config = dict(
    num_hidden_layers=20,
    hidden_size=128,
    n_experts=192,
    experts_per_token=6,
    d_expert=48,
    d_shared_expert=0,
    hidden_act='gelu',
    moe_layers=[0, 1, 2, 3, 4, 5, 6, 7, 8, 9, 10, 11, 12, 13, 14, 15, 16, 17, 18, 19],
    router_score='sigmoid',
    normalize_top_k=True,
    routed_scale=1.0,
    balance_loss=0.00963,
    balance_bias=False,
    init_std_router=0.0141,
    lr_router=0.000325,
    num_attention_heads=3,
    num_key_value_heads=1,
    head_dim=64,
    vocab_size=16384,
    norm='layernorm',
    norm_place='pre',
    norm_eps=1e-05,
    positions='rope',
    rope_theta=1030.0,
    rope_fraction=0.25,
    qk_norm=False,
    attn_scale=0.125,
    tie_word_embeddings=True,
    parallel_block=True,
    init='normal',
    init_std_qkv=0.0452,
    init_std_o=0.0,
    init_std_up=0.0452,
    init_std_down=0.0,
    optimizer='adamw',
    learning_rate=0.00283,
    lr_mult_qkv=0.4,
    beta1=0.95,
    beta2=0.98,
    lr_head=0.00958,
    warmup_steps=452,
    schedule='wsd',
    decay_fraction=0.84,
    decay_shape='exp',
    final_lr_fraction=0.05,
    batch_tokens=65536,
    max_seq_len=256,
    doc_mask=True,
    train_tokens=464600000,
    max_steps=7090,
    dataset='wikipedia_en',
)
Below are experts of layer 8 (counted from 0) of a mixture-of-experts language model. Rows are named router (the router's row for the expert), down (a neuron's output weights, with its number) and show model dimensions 0-127. Each number is 50 + 15 x the weight over its row's rms, rounded and kept within 0 to 99.
After each expert's rows: "raises" lists some tokens whose logits its average output raises strongly, later layers aside. This comes from a sample of Wikipedia text that the model never trained on.

# expert 37
router:38 86 37 68 32 58 83 47 41 50 40 39 57 52 36 64 36 35 31 46 31 39 25 70 62 35 44 48 53 76 24 66 39 31 68 59 72 37 27 41 77 51 58 61 68 40 35 40 42 59 25 66 32 51 40 22 39 59 42 72 48 75 44 45 56 39 59 54 27 40 37 48 43 79 26 80 78 41 39 61 44 50 44 64 43 55 59 60 40 66 57 65 48 83 71 44 56 46 40 49 45 55 60 53 45 24 41 57 28 43 48 50 63 35 56 48 60 48 62 42 14 26 64 42 47 70 61 70
down0:58 39 22 34 47 68 33 57 72 57 44 57 35 24 54 27 23 64 45 49 78 55 37 55 31 62 70 69 39 53 48 53 47 46 30 58 50 40 55 00 55 54 47 39 78 61 54 30 56 48 50 51 73 48 49 48 77 54 36 38 28 64 60 62 79 32 44 45 58 47 54 19 51 38 50 61 66 56 59 44 32 50 47 48 68 41 48 63 45 68 68 84 69 60 70 53 16 28 49 50 45 53 74 28 62 57 57 62 68 23 56 60 44 45 49 46 52 36 62 52 66 39 55 45 43 61 10 62
raises: " the", " or", " and"

# expert 5
router:33 19 79 76 40 62 51 46 29 71 54 53 47 66 50 48 49 45 06 31 42 54 48 60 66 36 48 53 48 42 40 54 75 41 65 54 52 53 53 37 47 27 49 34 64 53 51 63 66 63 49 47 74 54 39 57 35 54 57 75 52 52 37 35 25 33 35 47 75 32 67 42 56 75 46 91 66 74 59 49 59 07 53 25 55 71 57 44 48 51 39 66 71 72 46 30 42 39 57 63 31 47 43 57 65 49 27 63 33 39 56 67 78 22 37 42 69 47 47 41 52 60 49 44 51 35 29 73
down0:62 28 30 58 49 60 40 49 76 60 53 64 78 45 42 57 58 51 58 73 45 50 35 65 50 25 51 37 37 62 62 54 61 39 67 77 67 51 36 55 48 57 62 38 65 36 54 35 52 57 11 28 45 47 46 42 60 46 36 62 59 41 45 46 43 49 87 45 34 56 23 62 38 48 64 44 41 45 49 69 77 80 49 50 30 39 40 37 25 42 84 55 15 36 67 52 17 29 34 53 56 51 69 34 54 67 76 59 35 37 62 75 38 55 69 56 53 34 31 51 69 39 72 41 17 50 56 45
raises: "ater", "und", "own", "raw", "vers", "part"

# expert 130
router:70 52 79 81 42 48 70 74 36 41 41 43 72 46 47 29 25 41 60 48 61 58 45 62 42 57 61 68 47 74 22 36 28 57 47 64 66 34 44 44 65 67 58 60 55 30 61 41 83 45 44 64 34 36 26 40 39 14 41 52 63 54 66 62 46 34 62 52 51 34 55 64 15 41 41 70 35 59 45 48 69 51 62 72 57 34 19 64 42 72 53 62 36 57 42 39 34 52 44 62 38 06 36 65 57 09 52 54 51 35 51 62 48 62 28 61 38 50 49 48 55 25 49 39 51 56 55 66
down0:69 72 47 21 37 52 23 54 63 42 53 51 38 36 51 32 34 38 24 47 65 39 47 80 28 46 46 61 76 46 77 43 52 35 47 66 61 50 66 34 22 30 43 38 59 67 65 37 15 54 31 42 64 34 49 66 55 57 37 64 36 47 52 68 63 38 60 56 34 59 54 62 34 55 29 60 32 61 72 76 41 55 72 64 80 54 47 34 66 15 53 54 24 58 53 66 46 40 76 43 49 30 55 29 29 46 52 35 76 56 50 58 29 57 43 40 46 64 47 74 61 33 64 75 58 52 69 40
raises: "\"", " ", "\"\n", "\".", " g"

# expert 30
router:38 41 39 65 54 71 63 65 69 59 56 46 80 41 57 50 61 65 35 39 46 46 44 47 39 29 67 50 59 42 43 46 41 47 45 71 57 12 22 47 33 58 47 47 63 24 58 52 62 70 88 80 36 53 21 63 56 28 47 43 66 55 69 67 58 78 53 18 51 69 74 52 34 13 57 62 76 28 53 56 66 52 39 32 44 35 27 30 35 45 63 41 51 49 72 45 56 54 29 64 29 28 48 39 43 50 42 58 86 44 39 24 64 53 29 43 45 53 42 43 62 36 51 37 61 53 61 54
down0:30 54 70 47 43 36 37 51 80 52 36 33 49 51 60 56 49 31 56 84 39 56 57 59 44 27 24 59 43 64 70 52 59 20 69 36 40 46 78 69 31 45 42 25 40 83 65 35 63 57 44 50 70 29 46 39 40 33 59 49 73 66 48 57 45 72 76 42 22 37 48 41 44 53 45 49 07 75 36 80 54 54 78 47 37 40 41 52 44 37 43 77 19 69 65 55 62 47 58 48 71 54 61 51 31 47 61 61 37 48 51 36 24 70 67 45 53 37 49 50 58 55 60 33 38 53 75 59
raises: " guilty", "tern", " pair", " vote"

# expert 39
router:60 29 42 92 40 45 64 53 53 20 34 44 71 36 58 51 55 26 33 62 65 61 42 42 34 59 62 41 38 57 53 38 46 57 65 41 74 83 60 66 49 52 27 46 67 41 81 62 47 51 31 83 53 30 39 52 57 45 60 55 47 50 52 68 35 31 60 63 62 51 75 56 26 75 49 27 54 68 64 65 78 48 42 78 58 89 52 20 26 50 55 42 55 61 57 30 35 68 34 60 49 43 23 59 41 59 68 43 51 48 53 73 34 67 66 44 60 23 47 38 51 48 60 34 38 54 33 53
down0:54 42 44 42 39 37 53 69 58 38 58 41 33 55 57 41 47 58 60 36 67 40 65 74 72 37 45 41 39 44 19 38 54 72 65 32 39 44 60 41 46 12 38 46 48 81 21 62 42 69 60 59 42 36 36 55 59 46 33 50 65 46 34 40 45 51 40 54 56 57 66 58 18 52 51 50 61 71 39 43 40 58 26 58 37 76 77 48 48 42 38 55 14 60 56 54 78 81 42 61 71 62 57 64 56 63 72 37 23 60 47 44 41 46 63 64 76 42 55 77 54 28 68 61 27 19 14 60
raises: ".)\n", ".)\n\n", ")\n", ")\n\n", ".\n", ".\"\n"

# expert 120
router:49 42 03 64 32 55 35 44 65 30 72 32 33 53 63 76 60 29 40 45 61 37 52 42 68 51 83 44 36 45 40 25 35 47 45 41 35 54 44 49 57 35 61 21 59 55 48 68 48 74 42 42 64 58 63 62 26 57 69 61 41 68 55 76 30 26 51 55 57 50 23 79 46 31 33 53 73 52 60 54 49 28 39 65 30 74 52 50 82 61 62 56 43 42 61 41 48 37 44 56 85 31 39 61 44 17 39 62 63 51 46 46 28 57 56 29 53 48 50 58 57 83 45 53 31 60 42 48
down0:54 52 67 45 52 24 31 71 59 27 40 54 50 62 21 50 60 22 47 61 36 61 78 55 60 28 41 31 55 46 29 19 51 74 57 68 70 76 55 40 60 31 36 65 50 45 75 60 51 22 63 35 51 53 30 47 37 51 28 46 73 45 53 33 73 59 69 43 44 42 72 49 21 46 59 55 32 73 31 55 57 44 83 66 54 53 61 45 43 53 45 48 48 51 67 32 51 58 42 28 44 57 06 62 68 71 37 58 50 41 70 61 71 43 57 47 25 36 52 53 38 56 52 61 66 50 16 59
raises: " in", ",", "\n"

# expert 2
router:40 37 24 37 53 37 71 67 61 45 31 31 56 50 41 46 53 47 64 36 56 51 69 59 32 33 60 58 26 38 36 46 60 62 41 33 73 41 61 77 30 86 52 42 49 43 66 67 40 59 48 58 28 65 62 56 69 55 66 46 50 22 62 41 57 50 61 16 68 58 55 53 42 41 46 64 80 56 44 45 67 69 71 43 46 64 17 58 51 82 67 40 62 61 52 41 35 39 32 62 10 30 70 54 65 40 47 43 47 13 74 68 57 33 40 55 48 67 45 43 70 82 39 48 51 36 40 57
down0:37 50 07 35 38 56 57 46 78 51 57 52 30 29 30 51 37 67 39 21 27 23 53 56 61 55 70 35 68 52 52 49 57 71 46 68 65 56 52 50 51 68 40 59 40 49 58 67 48 48 28 67 50 48 38 55 72 60 58 68 72 51 53 60 55 56 53 71 33 51 45 65 37 24 47 59 76 29 43 56 69 63 56 43 71 36 65 26 46 34 46 47 74 63 54 50 21 20 75 45 44 45 55 19 52 49 35 35 49 40 36 39 72 17 24 54 66 63 38 63 46 59 20 71 66 69 63 54
raises: " and", ",", " (", " ", " or", ")"

# expert 118
router:40 12 67 40 41 57 53 19 38 49 64 82 61 44 36 82 42 53 41 63 36 20 42 53 54 34 71 59 23 65 58 77 43 38 62 29 62 60 63 20 57 45 27 27 40 62 46 45 36 73 54 42 27 43 47 45 46 30 72 43 63 39 71 40 56 39 64 22 71 64 78 61 43 48 44 49 30 26 58 60 86 68 36 48 50 50 53 27 29 49 39 53 56 60 74 53 75 55 45 23 53 48 48 51 53 53 14 63 51 48 57 50 66 55 48 55 33 34 54 42 32 44 36 39 51 44 37 43
down0:58 66 48 57 29 57 42 79 53 73 50 37 57 51 41 31 38 37 46 58 91 58 51 86 38 34 66 23 58 51 49 55 32 39 38 52 69 17 87 43 30 27 60 52 45 61 34 67 49 52 42 40 45 40 39 45 50 70 33 47 39 62 58 54 62 52 54 61 32 40 28 37 40 65 45 41 36 58 34 25 70 55 37 53 57 69 55 67 32 62 59 77 48 15 45 49 57 48 74 44 76 45 48 51 74 74 63 74 54 63 22 24 41 55 56 60 38 49 20 40 60 57 21 50 55 56 61 43
raises: "ton", "ter", ")", "by"

# expert 184
router:35 42 43 50 59 49 33 38 56 53 23 19 54 23 54 69 52 49 48 62 41 55 30 44 51 38 68 41 52 51 55 71 53 38 61 72 66 35 59 43 63 79 64 54 68 62 73 32 72 77 33 61 49 20 28 57 92 63 44 38 72 47 48 49 30 72 49 42 61 33 29 53 53 46 40 62 40 22 50 69 51 30 62 69 44 63 83 58 37 30 61 42 47 40 42 32 52 75 49 44 29 43 55 45 58 21 45 66 70 57 37 38 54 36 50 55 68 45 13 59 30 66 52 44 36 77 36 45
down0:45 43 52 39 64 56 64 38 72 19 47 57 31 61 51 37 39 60 59 42 38 40 35 24 30 42 36 25 42 82 66 40 40 26 50 51 40 67 57 57 59 62 37 41 28 53 50 51 47 43 55 72 49 66 67 51 58 67 45 43 41 53 68 27 52 44 66 46 39 33 52 53 54 52 51 77 53 71 51 72 30 46 67 36 57 53 31 45 51 52 17 61 53 56 46 21 65 72 83 71 41 65 50 40 48 77 57 50 50 26 60 39 75 62 40 68 10 28 53 66 46 32 82 29 63 73 22 52
raises: " (°", "ifies", "ntil"

# expert 182
router:57 49 39 89 69 54 63 66 33 63 61 44 67 55 47 67 62 55 49 75 29 33 61 00 53 48 66 47 38 42 34 65 45 34 56 35 45 40 40 46 64 48 69 36 68 51 57 18 38 58 37 54 23 50 56 40 32 41 76 42 45 49 70 65 55 62 67 44 59 26 70 39 24 59 45 64 57 42 43 75 50 17 44 56 34 67 63 29 58 58 51 51 71 52 68 59 37 29 36 47 41 49 56 58 71 33 41 74 57 42 81 49 48 48 31 44 52 61 36 12 41 63 57 32 51 54 30 73
down0:69 48 68 52 26 58 84 32 45 45 69 73 27 59 32 70 39 34 30 26 82 61 43 34 44 43 56 63 64 48 65 43 53 48 43 56 50 35 41 49 25 44 61 61 52 60 40 73 93 48 44 38 59 35 33 55 19 35 34 43 63 65 32 58 44 54 69 57 70 53 64 64 45 44 45 57 28 49 31 40 58 66 53 35 64 71 42 62 52 28 28 55 67 34 33 57 60 48 46 35 54 72 53 64 20 68 68 30 49 58 36 49 85 48 57 72 45 30 65 31 27 53 23 48 48 56 61 46
raises: ",", " ", " a"

# expert 132
router:31 37 21 26 40 33 79 47 26 48 49 31 44 52 39 54 44 46 84 58 50 33 55 48 49 45 47 47 32 65 46 45 60 72 59 09 52 25 42 43 36 53 65 16 40 49 73 38 59 62 52 26 48 54 50 36 68 49 38 55 58 30 75 43 67 50 38 43 37 62 44 59 46 40 71 55 65 81 53 53 61 42 47 75 30 60 29 38 62 82 67 31 52 58 56 72 55 56 52 26 61 58 50 47 65 64 46 84 43 47 66 62 68 47 11 65 79 31 45 57 37 45 30 57 41 64 48 55
down0:48 60 30 66 36 60 53 28 49 63 77 37 77 57 49 36 47 72 21 30 50 40 66 67 50 80 56 48 48 33 29 57 34 70 42 62 14 73 55 89 56 71 55 45 61 51 33 17 40 33 62 47 85 58 56 59 65 46 57 37 43 35 50 49 67 55 58 67 60 59 69 67 56 53 41 26 55 41 48 79 35 45 76 48 36 28 34 45 48 53 62 44 42 46 57 35 43 35 20 57 56 32 69 39 46 42 56 64 45 48 46 70 45 50 40 59 49 64 72 30 46 51 36 33 19 27 42 67
raises: " |", " he", " |\n"

# expert 25
router:39 34 19 76 55 44 48 59 62 58 69 45 66 42 51 57 54 32 48 53 71 60 40 52 48 48 67 83 29 47 27 37 54 25 54 38 49 39 63 32 02 30 55 53 68 49 58 17 71 47 44 58 32 53 70 59 52 58 73 61 42 31 65 52 11 52 65 53 51 36 56 44 58 34 35 74 65 73 74 49 62 49 24 36 34 49 64 83 44 38 45 49 43 37 26 44 59 68 57 41 66 38 37 43 48 25 39 39 44 49 63 82 73 43 20 60 54 67 53 44 58 61 56 47 55 62 39 55
down0:57 22 29 33 40 36 32 79 58 66 39 46 51 61 38 55 33 15 40 57 27 46 33 55 70 44 43 44 31 50 28 57 39 60 39 46 60 33 89 32 39 68 57 56 53 34 66 42 68 42 32 35 37 61 55 72 52 34 69 52 78 41 32 38 40 47 55 64 62 44 41 67 45 56 74 49 32 62 67 51 49 36 60 87 37 72 64 56 47 53 45 79 64 64 33 55 63 64 82 56 55 31 43 57 45 38 27 43 39 51 35 51 83 49 74 36 53 46 55 59 16 65 46 73 37 47 46 61
raises: "Tube", "T", "D", "Sh", " viewers"

# expert 23
router:40 44 57 75 55 58 62 42 38 61 68 67 59 27 31 64 50 50 57 45 68 59 61 46 49 35 54 48 34 59 42 83 55 53 43 38 54 35 46 85 51 57 50 26 43 30 55 44 44 52 61 22 34 40 61 25 63 51 47 53 67 60 48 46 52 65 45 46 63 35 75 71 42 13 65 42 42 32 54 71 56 52 42 33 77 66 33 14 63 44 46 51 23 38 78 63 62 58 39 60 36 53 54 91 74 36 25 58 57 56 34 37 47 39 81 59 49 51 52 54 47 42 95 31 43 58 56 32
down0:54 47 35 56 47 53 69 38 50 84 47 41 30 26 61 67 45 68 70 63 78 41 35 23 56 63 57 16 49 81 62 73 41 27 26 48 67 45 56 69 33 31 59 55 41 51 76 55 28 53 49 38 35 58 71 71 38 68 33 61 43 45 72 24 74 43 50 43 34 47 51 38 30 35 25 65 63 35 74 46 55 57 28 69 52 21 64 61 34 58 50 50 53 18 40 33 38 50 80 58 43 46 75 49 43 43 53 27 60 43 43 43 61 48 64 59 44 47 42 57 34 53 52 57 84 41 56 40
raises: "ich", "ic", "ico", "ia", "win", "c"

# expert 22
router:54 46 46 52 59 31 39 47 59 59 34 61 33 68 46 64 55 29 37 57 53 26 75 48 62 42 27 67 31 48 55 37 54 30 40 50 72 56 33 66 38 44 35 51 29 52 51 38 59 45 67 55 63 56 44 48 55 64 53 54 48 24 44 59 21 46 55 43 33 20 75 55 58 77 69 83 65 56 60 54 53 39 66 43 55 81 51 41 80 48 57 43 55 45 94 51 36 50 47 35 69 48 27 34 37 59 29 53 68 42 57 85 67 36 15 63 30 46 55 45 30 72 54 13 55 29 47 41
down0:48 47 63 71 54 56 32 78 37 49 72 52 34 47 56 49 48 45 56 49 59 66 43 43 41 56 28 53 66 42 50 37 89 58 45 37 22 74 30 44 57 61 35 72 35 62 36 79 76 44 63 57 37 24 39 38 53 40 35 43 34 16 46 63 50 65 26 60 33 69 45 69 32 28 80 25 51 58 42 48 72 41 67 50 63 52 26 31 78 44 48 60 49 57 58 60 42 43 21 37 77 56 42 63 37 44 46 64 67 75 49 49 53 74 37 24 59 48 71 77 38 50 52 27 39 50 42 51
raises: "ab", "ack", "ad", "up", "eal", "av"

# expert 157
router:55 26 60 75 47 46 45 28 58 37 50 28 68 56 57 41 51 30 58 50 45 79 80 65 61 60 58 64 56 78 42 37 62 59 45 50 51 63 42 36 68 28 54 46 79 65 63 14 79 77 74 58 41 14 28 70 46 53 71 39 48 40 47 71 60 44 49 38 50 26 59 27 44 65 38 54 53 53 40 52 74 39 46 67 49 41 52 49 17 27 61 30 40 24 49 32 38 41 40 50 57 50 50 60 72 56 52 61 60 43 65 70 40 27 42 28 39 28 61 29 71 33 54 24 53 52 58 45
down0:49 50 61 36 58 51 44 63 37 56 66 58 36 38 22 69 66 53 44 33 25 55 32 45 57 57 19 29 56 80 79 63 58 39 21 39 62 55 44 39 68 51 63 43 53 63 58 58 62 57 35 35 65 57 59 70 51 51 65 62 57 37 54 57 60 60 52 54 44 57 40 34 49 33 56 63 62 51 44 39 83 31 31 53 77 44 64 64 27 58 53 37 54 74 51 50 46 85 51 38 20 57 41 68 22 28 72 33 48 35 42 57 63 43 40 37 36 68 21 47 37 56 65 12 23 35 48 83
raises: "ars", "gg", "aff"

# expert 114
router:55 42 81 61 55 62 38 47 52 61 31 43 79 62 57 41 49 38 59 72 45 45 48 50 49 41 61 59 35 60 29 83 61 50 36 38 65 55 58 30 58 58 73 62 45 64 59 19 55 63 50 78 40 31 31 53 49 24 53 46 85 52 52 70 29 47 58 39 84 18 55 61 20 46 52 63 29 57 39 51 65 46 41 52 26 43 62 46 39 67 42 56 34 38 38 46 55 62 34 73 35 45 33 88 46 44 21 67 18 18 52 52 50 57 29 58 28 36 58 68 40 55 62 49 56 50 70 51
down0:47 41 58 36 50 84 45 31 52 63 53 58 56 74 58 75 58 68 49 53 66 18 53 54 29 19 64 28 33 21 62 52 57 41 62 52 43 49 57 28 17 53 65 50 31 65 31 59 36 72 76 85 48 35 74 56 42 71 47 34 38 47 34 73 40 56 55 31 55 51 61 33 37 50 33 60 35 43 63 39 74 81 50 51 61 47 73 16 70 21 53 28 56 50 45 52 33 62 15 72 64 55 55 43 57 57 33 52 45 42 69 52 45 66 49 43 45 32 47 58 56 38 65 44 53 49 65 50
raises: "istic", "ific", "/sq"

# expert 55
router:25 44 75 45 54 47 48 45 52 53 72 75 36 57 63 51 54 58 51 56 70 48 54 45 59 19 52 47 47 71 45 55 53 33 59 46 45 53 55 22 57 62 31 27 64 55 57 67 56 52 43 54 48 78 61 37 56 55 60 72 54 39 48 46 39 38 22 62 80 67 31 52 48 52 59 37 53 75 72 24 61 35 22 52 52 69 46 42 51 77 53 50 64 30 72 31 69 44 41 34 56 51 52 20 79 42 41 49 55 27 35 63 56 23 29 53 45 75 46 40 21 98 39 33 79 37 44 54
down0:43 70 43 42 20 63 29 68 61 66 55 46 65 45 07 70 69 45 43 70 41 45 54 91 21 60 54 47 78 48 41 64 34 77 53 57 40 39 57 70 44 30 66 54 62 43 58 59 49 41 17 46 47 43 42 46 84 14 46 79 51 46 43 33 49 35 47 44 39 59 66 59 69 51 47 56 39 65 35 69 39 59 42 47 60 33 45 52 64 33 36 74 62 32 68 23 50 37 33 45 55 59 47 27 38 35 60 52 73 35 66 36 38 43 61 49 42 56 32 58 69 31 62 25 59 60 45 63
raises: "ent", "red", "r", "us", "er", "est"

# expert 26
router:54 57 39 70 19 62 38 73 64 30 58 24 33 61 82 56 39 37 21 44 46 43 61 43 47 50 72 26 54 41 56 46 64 74 64 47 60 35 34 44 50 60 83 42 49 54 56 60 36 37 28 69 69 68 38 42 28 38 50 42 81 73 47 60 48 48 39 63 49 41 53 77 21 45 42 76 46 64 61 47 70 40 48 51 51 39 30 49 75 50 64 54 58 32 48 23 63 62 50 56 77 22 21 48 44 22 12 60 70 46 65 62 51 35 40 52 43 64 59 56 63 60 47 50 40 59 25 41
down0:57 25 51 13 48 61 31 52 58 79 51 73 62 61 69 38 53 52 55 43 54 67 75 32 64 49 24 19 27 29 67 63 50 47 38 45 51 54 39 88 51 46 54 52 37 60 58 45 89 47 59 55 46 62 45 48 21 67 88 62 61 34 65 63 63 35 34 67 37 39 49 62 45 92 53 45 42 36 49 43 40 50 33 60 60 57 66 60 45 24 65 60 62 52 46 27 36 41 46 31 56 68 51 30 30 45 46 54 60 61 31 35 62 57 56 68 55 44 27 43 35 46 17 41 40 53 67 56
raises: " since", "er's", "'s"

# expert 159
router:57 49 58 49 43 34 65 57 44 70 50 37 33 64 52 57 32 33 65 61 62 33 56 47 41 33 53 74 28 64 16 59 56 22 09 27 74 71 48 58 46 58 66 56 43 62 33 58 57 52 61 49 24 76 45 33 55 42 46 39 42 26 61 69 63 53 38 45 58 44 56 53 51 34 73 41 42 40 72 69 77 50 18 62 75 54 51 50 80 52 21 79 55 37 63 77 56 45 46 31 43 35 37 65 45 10 37 57 38 45 59 47 39 30 57 39 70 66 42 52 42 68 32 56 40 61 42 41
down0:59 59 63 61 18 40 15 37 54 35 71 58 43 72 19 59 67 38 46 44 77 69 55 52 41 41 16 60 69 53 55 31 29 30 38 66 55 19 66 47 49 51 71 16 38 59 34 63 47 63 57 48 39 33 46 62 59 60 45 49 43 75 48 58 66 51 68 61 55 34 50 58 65 35 66 37 40 40 50 50 80 29 52 34 56 44 33 67 41 05 48 76 78 48 68 62 34 63 49 44 45 56 49 40 59 60 58 35 31 62 35 58 59 75 40 56 42 61 29 78 55 58 41 49 59 64 33 57
raises: "\"),", "\",", "bed", "ray"

# expert 172
router:39 55 35 48 75 57 57 67 36 33 36 59 75 53 63 82 49 32 32 54 50 61 61 36 64 09 40 52 52 41 20 31 25 62 53 41 47 70 70 35 32 46 38 47 78 46 59 60 57 44 69 44 45 56 60 75 25 58 46 62 55 24 37 41 63 53 53 59 52 54 49 42 68 73 60 48 64 36 23 65 55 28 35 37 46 31 35 67 60 75 54 48 72 15 56 46 55 54 47 73 24 14 68 42 69 66 42 60 59 40 49 57 32 61 58 35 29 39 45 47 36 63 59 49 44 31 23 65
down0:48 51 64 43 53 45 42 41 27 51 52 52 54 40 54 53 60 61 23 69 68 51 87 44 32 53 41 39 56 60 66 43 60 29 43 83 21 54 62 56 53 27 55 56 55 72 54 23 49 49 29 42 77 36 14 26 15 50 13 36 45 30 43 36 61 53 54 45 27 36 34 49 50 92 46 44 66 42 53 49 36 68 64 81 82 45 60 41 54 76 43 48 62 47 43 72 53 54 47 27 57 42 62 43 48 71 57 52 50 56 55 41 32 50 41 57 45 80 72 40 42 45 54 58 28 72 50 47
raises: "th", " |", ",", " or", " of", " –"

# expert 116
router:54 31 39 75 71 81 57 79 13 47 76 45 42 63 49 53 62 54 58 54 45 35 62 01 60 41 65 27 58 41 39 70 34 49 58 36 51 36 52 45 62 65 67 35 65 54 38 26 33 55 45 57 26 56 49 37 34 37 53 43 47 42 53 40 56 76 55 41 60 16 66 63 29 61 58 67 49 31 40 71 38 36 19 46 47 62 45 28 66 77 56 29 52 38 56 73 54 19 62 59 55 52 55 55 68 50 35 85 58 52 54 55 33 59 51 54 36 56 39 25 66 60 39 54 60 59 49 71
down0:43 41 83 54 99 40 72 61 52 49 38 61 37 44 57 25 53 71 49 22 49 36 48 54 64 63 48 60 55 50 60 64 43 61 82 59 34 50 56 40 46 49 54 69 49 25 24 37 51 57 53 49 20 40 39 55 44 46 40 64 54 50 58 39 53 69 41 37 77 36 67 64 56 56 26 40 60 48 19 56 58 49 66 35 76 44 33 69 58 40 45 38 13 24 50 64 55 66 38 35 12 56 67 11 31 63 35 55 36 71 53 45 42 56 44 76 47 44 50 64 52 43 60 49 53 70 44 71
raises: "ots", "iv", "ot", "ions", "iven", "0"

# expert 58
router:57 17 73 57 49 33 45 50 47 41 48 28 71 48 69 81 28 43 50 54 63 75 46 61 65 70 47 29 31 61 36 48 44 69 62 56 69 69 48 50 61 57 48 55 69 24 65 15 63 63 47 54 33 56 38 44 32 60 62 41 39 40 36 61 12 55 35 36 50 44 83 50 59 55 43 33 70 50 35 51 81 46 53 66 60 67 26 28 39 56 64 44 71 55 74 21 34 59 53 76 50 28 46 52 56 36 58 55 33 43 68 74 38 31 64 50 75 37 49 31 44 58 65 28 44 55 32 52
down0:43 49 43 45 61 05 43 49 39 53 62 32 72 45 70 44 46 26 33 66 62 64 44 90 30 79 72 75 47 33 76 41 42 71 37 48 43 49 58 50 54 85 59 62 56 45 61 09 40 49 46 46 61 29 66 65 48 54 29 55 34 38 43 42 56 42 65 48 44 57 65 41 49 16 43 41 55 70 81 48 47 44 88 36 34 44 44 30 39 50 41 43 49 47 59 72 48 47 60 49 57 56 62 28 34 61 57 33 54 84 64 53 45 55 70 31 74 39 49 46 58 49 29 52 36 43 50 35
raises: " and", " that", ",", ".", "\"", " ("

# expert 17
router:53 47 39 77 71 63 67 67 26 60 75 34 73 57 46 69 68 53 50 77 33 29 55 09 61 44 64 41 58 45 42 60 37 40 66 38 40 33 42 49 63 55 68 40 66 49 54 23 38 53 33 41 25 48 47 42 34 41 62 61 53 51 60 66 57 59 68 46 55 26 68 40 21 58 41 70 59 45 38 72 51 18 31 62 37 61 59 31 66 61 55 49 66 52 82 62 22 31 31 45 52 56 46 55 65 36 26 72 57 40 75 54 46 58 21 41 51 49 41 12 46 52 53 34 47 53 31 71
down0:59 83 61 50 21 49 57 26 25 58 49 49 32 66 39 81 38 39 35 53 43 54 56 45 59 45 17 33 68 59 41 40 49 65 82 50 66 41 53 41 32 53 35 30 34 48 50 44 57 53 64 39 55 49 42 61 52 60 61 51 74 41 50 74 16 48 47 37 70 51 49 39 27 41 65 29 55 72 86 34 43 37 41 54 77 55 20 68 61 48 52 59 46 51 73 46 68 45 28 45 57 38 46 80 63 54 53 77 33 63 48 40 22 48 70 22 53 42 40 40 26 46 48 47 74 71 69 58
raises: ".\"\n", "\".\n", " —", "ooking"

# expert 136
router:51 62 40 60 54 82 67 22 73 45 57 40 58 40 55 38 61 42 31 57 53 24 52 43 34 43 44 61 81 74 17 24 34 46 62 48 46 47 42 43 56 45 38 32 74 33 39 42 61 38 27 50 33 61 22 54 38 44 58 53 57 51 66 55 71 45 56 56 71 68 35 58 65 35 47 68 86 52 45 41 62 61 61 62 55 27 92 76 26 55 63 41 47 64 62 33 45 23 18 58 40 45 48 38 41 38 33 56 52 30 49 63 55 40 64 37 55 62 62 17 57 45 46 51 50 58 17 67
down0:40 39 26 55 67 32 25 51 53 39 43 49 57 55 54 39 41 75 21 33 29 30 69 92 45 51 62 67 47 49 32 61 46 43 41 64 40 54 77 48 71 33 62 80 53 58 77 35 49 62 64 41 38 61 35 65 55 43 31 62 28 44 54 38 62 61 68 20 61 50 45 52 49 38 46 81 31 34 60 58 41 37 75 50 44 61 69 55 33 64 51 60 28 43 57 37 47 54 82 49 33 35 68 64 46 36 47 45 45 46 59 73 64 27 65 65 67 46 12 66 63 47 17 65 66 52 46 50
raises: "in", "ent", "er", "ess", " in", "tain"